config = dict(
    n_layer=8,
    d_expert=816,
    activation='cubed_relu',
    normalize_top_k=False,
    routed_scale=5.05,
    router_z_loss=0.001,
    lr_router=0.000324,
    vocab_size=4096,
    optimizer='adamw',
    beta1=0.9,
    batch_tokens=[32768, 65536, 98304],
    train_tokens=464700000,
)
Below are experts of layer 5 (counted from 0) of a mixture-of-experts language model. Rows are named router (the router's row for the expert) and show model dimensions 256-319. Each number is 128 + 24 x the weight over its row's rms, rounded and kept within 0 to 255.
After each expert's rows: a language model's description of what the expert responds to. This comes from a sample of Wikipedia text that the model never trained on.

# expert 11
router [117 114 165 125 159  99 112 151 124 101 119 130 170  99 148 127 121  93  88 124 102 139  99 121 149 141 113 140 161 119 173 106 121 123 133  75 120 127 101 101 168 142 135 107  99 141 115 141 115 125 155 106 135 151 100  96 150 170 109 185 135 109 115 141]
Description: Words about films, television and awards, like film, directed, Best, and genre words in film tables such as Drama, Comedy, thriller.

# expert 3
router [132 116 161 127 133  98  99 133 121 127 118 120 157 104 175 111 129  88  98 124 102 150 109 140 150 128 105 160 141 127 188 108 125 123 124  93 111 108 100  97 179 170 120 104 104 132  97 134 100 129 137  85 106 149 115  98 151 144  96 177 136 109 108 122]
Description: Pieces of personal surnames and given names in name lists and tables, especially F-initial and Mc- names, like Fitzpatrick, Fisher, McC.

# expert 9
router [102 111 163 115 146  79  79 172 139 108 103 127 159  98 162 125 131 110  90 135 110 132 101 131 165 138 116 147 167 126 165 119 109 107 116 113 116 108  94 101 163 168 143 105 128 143 103 143 106 125 134 104 120 142 117  90 134 150  82 185 159 106 123 121]
Description: Line breaks and other structural tokens at section, list and table boundaries, like newline before ==See also, | Song, semicolons.

# expert 14
router [109 109 177 132 166  87 101 150 126 111 115 140 152 101 143 128 112  88  79 129 108 143 117 115 168 141 113 152 164 139 167 133 116 106 121 105 110 109  82 107 155 196 152 111 118 159 122 139 107 141 124 112 123 153 126 110 136 138  91 200 156  84  98 115]
Description: Letters and accented characters inside Slavic and other non-English names in sports results, such as Vsetín, Vojvodina, á, ö, and –0 scores.

# expert 7
router [111 113 148 125 170  79  96 158 124 101 123 137 154  94 141 120 120  98 100 131 107 150  85 122 174 132 111 132 140 133 158 108 127 115 119  80 117  97  97  99 145 162 123 115  99 125  95 139  99 144 146  91 116 155 101  90 128 158 101 170 156 104 114 132]
Description: Place-name pieces and location words after in, of or a comma, such as Pennsylvania, County, Street, North, plus table pipes.

# expert 12
router [124  86 144 114 155  75  81 168 127 112 128 119 174  98 164 109 155 105 112 129 115 133  94 118 142 138 112 140 152 151 158 103 104 120 109 104 110  89 120 103 178 159 139 123 103 129  95 133  95 136 142 120 132 147 101  73 147 162  90 156 157  95 111 137]
Description: Prepositions, conjunctions and -ly adverb endings after verbs in running prose, such as into, rapidly, severely, and, of.

# expert 8
router [121 108 154 112 156 102 104 173 126  99 132 128 150  80 123 112 155 101 110 126 111 120 108 127 141 125 117 154 153 120 152  81 107 128 108 119 127 114 103 105 148 152 139 120 110 123  96 126 120 142 138 109 124 156 119 113 129 171  97 171 165  93 118 126]
Description: Word pieces inside Latinate words after prefixes in academic prose, such as con-ce-ived, inter-a-ctions, unf-ort-unate, social, access.

# expert 6
router [116 123 157 130 142 109  86 151 128 113 120 136 157  94 162 124 110 101 100 129 106 127 118 108 153 151 115 165 165 126 176 118 114 134 117  92  94 135  88  90 158 169 116  99 109 157 104 155  96 133 133 116 113 142 127 109 163 186 120 175 143  98 108 132]
Description: Tokens in album and single listings, chart tables and track lists, such as album, Label:, Released:, song titles, chart positions.

# expert 10
router [141  91 167 113 143  81  88 163 127 112  96 131 135  93 163 129 117 100  99 138 136 153 108 118 148 129 101 136 135 133 146 120 114 127 108  97 114 124 117 108 151 150 147 128  98 135 106 131  93 148 143 108 130 141 106 101 157 145 129 182 153  95 115 128]
Description: Percentages, decimals, coordinates and sentence-ending periods in demographic and election passages, such as families., km², °N, 100.00%.

# expert 4
router [ 93  98 144 115 157  82 118 141 135 101 109 129 155 101 165 122 117  95  93 127 118 144 110 116 157 126  89 143 149 124 165 122 127 130 130 104 111 125  99 103 168 178 129  90 109 134 109 119 108 135 108 101 108 137 110  75 139 152  95 168 141 101 119 124]
Description: Words and word pieces inside names of armed forces, regiments, ships and transport bodies, such as Army, Air Force, Airborne, Railway.

# expert 0
router [103 118 161 108 156  86 102 154 119 120  96 139 175 107 154 121 122  89  98 133  99 136  92  94 176 122  99 145 153 117 158 109 104 133 119  96 103 113  88 105 145 166 109 110 129 156 123 143 107 125 133 108 113 147 124 110 150 153 107 174 153 116 108 143]
Description: Field separators, colons and words in athlete biographies and sports tables, such as Position:, footballer, team, and table pipes.

# expert 13
router [ 96 109 169 114 151  83 110 145 144 100 105 131 161 107 168 115 123 110  96 121 124 138 115  96 162 139 118 151 137 116 150 103  98 119 118  92 131 111 119 101 175 148 133  91 108 128 110 144  83 149 143 108 115 152 106 109 152 151  96 149 153 106 120 130]
Description: Token directly after the, this or a, especially century numbers and time expressions, like the 19th century, the late, the next.

# expert 15
router [144  84 177 116 175 101 121 142 125  79 142 139 151  67 157 107 102 126 104 122 147 125  98 134 151 134 116 148 137 126 153 112 133 118 120 115 104 111  81 112 142 160 115 115  94 115  99 139 109 138 123 112 124 157 116 109 157 154 105 186 154  92 122 138]
Description: Dashes, colons and separators in structured data lists, e.g. taxonomy clades, asteroid tables (MPC · JPL, km), chemical and climate infoboxes.

# expert 1
router [115 112 140 119 183 106  76 191 114 103 143 141 169  93 157 130 142 104  83 132 120 136 106 111 158 118 103 167 142 124 174  97 104 126 108  97 121  91 113  82 160 159 138 111 106 139 134 142 114 151 121 102 108 145 144  82 161 165 103 163 147 111 126 130]
Description: Middle and end pieces of ordinary English words, as in st-raw, h-all, st-ain, plus pipe separators in sports score tables.

# expert 5
router [110 115 180 129 136  78  91 150 132 114 119 137 155  94 148 102 117  99 109 142 124 149  73 138 171 117 101 142 157 130 157  98 110  99 109 102 125 120  96 113 167 137 124 116 106 138 104 128 107 146 125 107 124 155 123  88 138 173  81 187 152 106 114 115]
Description: Syllables inside South Asian, Pacific and other non-English personal names in cast lists and results tables, such as Patil, Iulio, Okinawa.

# expert 2
router [129  98 155 106 140  71 105 158 122 104 111 130 161  96 162 118 119 105 112 140 118 125  95 126 161 129 106 135 149 134 175  91 108 129 121 114 125 111 103 106 152 150 139 112 107 142 100 126 102 130 157 124 122 141 115  77 157 174 108 163 146  98 110 130]
Description: Plural endings and sentence-opening subjects before a verb in expository prose, such as studies, participants, This, They, which.